config = dict(
    experts_per_token=1,
    activation='squared_relu',
    positions='rope',
)
Below are experts of layer 3 (counted from 0) of a mixture-of-experts language model. Rows are named down (a neuron's output weights, with its number) and show model dimensions 192-383. Each number is 128 + 32 x the weight over its row's rms, rounded and kept within 0 to 255.
Before each expert's rows: a language model's description of what the expert responds to. This comes from a sample of Wikipedia text that the model never trained on.

# expert 5
Description: Main verbs right after a person as subject in life narratives and plot summaries, such as was, served, became, joined, went.
down0 [147  73 112 108 101 114 162 124  80 198 142  98 174 109 121  64 105  70 181  74  42 156 158  91  98 164 117  82  70 150 103 128  71 106 119 178 144 130 182 195  94 117 106 119 164 101 139 134 113 137 152 128 167  85  94 145 119 109  78 161 133 122 133 106 123 183 130 177 102 100 142  85 125  84 111 108  97 166 154 114 107 144  78 132 149  85 134 130 146  99 132 183 102 139  91  98 164 105 129 203 155 103  74 101 116 105 123  99 100 153 122 113 142 108 179 164 136 161 125 100 126  94 185 170 115 171 155 146  82 101 169 140 123  74 101 117 139 121 124 162 128  95 192 122 120 175 164 146 110 155 128 120 195 163 151 156 108 178 176 132 147 139 152 105  99 100 106  63 118  82  78 154 137 160 136 170 156  95  81 153  99 127 102  92 133 111 133 154 144 197  69 168]

# expert 15
Description: Office titles like Chief, Head, chairman, Board, and inner fragments of British and other place or surnames, such as Bur-well, War-min-ster.
down0 [181 152 119 105 143  80 126 151  98 136 145 104 150 177 113 101 176  96 131 132 139 159 109 159  68 143  79 144 161  93  91  93 142 104 122 104 164  99 135 149 145 141 144 187 132 190 161 135 109 133  72 126 143 154 132 169 154 114  86 137 107 147 121  88 161 113 170 157 173 122 127  98  49  92 119 129 102 119 113 116 105 118 136 103 123 127 118 141  64  99  99 148 164 101 176 133  86 154  97 138 167  81 147 124 144  94 153 115 152 130 102  95 128 147 183 140 128  34 142 123 117 108 163 139 184  89  86  92 165 130  72 116 141 160 142 164 136  90 153 168 165 110 114 122 127 145 125 122 232 102 116 100 178 135 142 104 117 130 123  63  97  71 148 115  65  82 120 107 146  90 100 151 166  64 113 153 119 166 135 141  90 126  79 109 111 137 161 207 120 115 111  82]

# expert 24
Description: Empty spaces in table cells of track listings and results, plus instruments and music terms like guitar, Orchestra, keyboard, and track times like 5:.
down0 [124  81 121 121 120  89 155 122 107 180 113 129  98 169 110 152 115 122 185 127 117 177  93 182 146 101 134 172 129 138 177 150  98 131 217 119 112 166 122 128 133 177 142 132 144 124 159  62 179 188  82 188 153 101  95 126  98 163 167 147 140 106  53 109 126  82 120 108 171 118 162  92 150 163 153 123 140 139  90  98 134 142 136 159 109 226  99  45  74  84  82 162 187 144 163 120 114 154 152 152 130  55 143 134 117  62 134 166 151 166  96 123 142 133 132 118 192  90 113  89 146  88  65 153 169 157  81  82 114 167  70  70 120  93 120 179 130 130 153 197 156  87 148 116 134  93 143 142 161  87  99 121 129 176 114 167 127 124 107  85 115 201  79 131 137 150 110 138 127 147 110 123 135 110 142 120 102 140  92 133 177 139 129 147 160 134 188  77 156 154 143 155]

# expert 40
Description: Periods ending sentences, often merged with a word ending, as in es., s., )., "., and after abbreviations like FHWA.
down0 [100 133 128 181 146 118 141 116 129 133 135  50 165 134 124 191 131 125 155 213 165 132 139 107 182 158 118 103 129 120 187 126 149 134 103 109 135 118 128 105 111 141 103 136 140 126 179 142 151 121 118 141 116 162 124 126  77  84 121 160 214 176 117 106 112 149 150  64 102  61 145 156 121 150  72 143 149 141 137 157 127 144 101 105  72  75 123 170  77 115 139 122 108 103 147  83 106 124 123 156 124 139 106 152 110 138 153 117 111 142 156 151 100 103 162 128 136  84 172  85 139 109 177 128 130 115 140 133 141  96 209 136 147 172 106 118 124 117 169 118 155 131 182  98  81 127 175 174 169 145 140 140 100 122 101 178 114 129  96 145  66  98 147 108 108 126  96 169 185 103  95 143  94 192 209  50 186 142  98 162 143 152 164 157  87 105 167 102 188 135 129 103]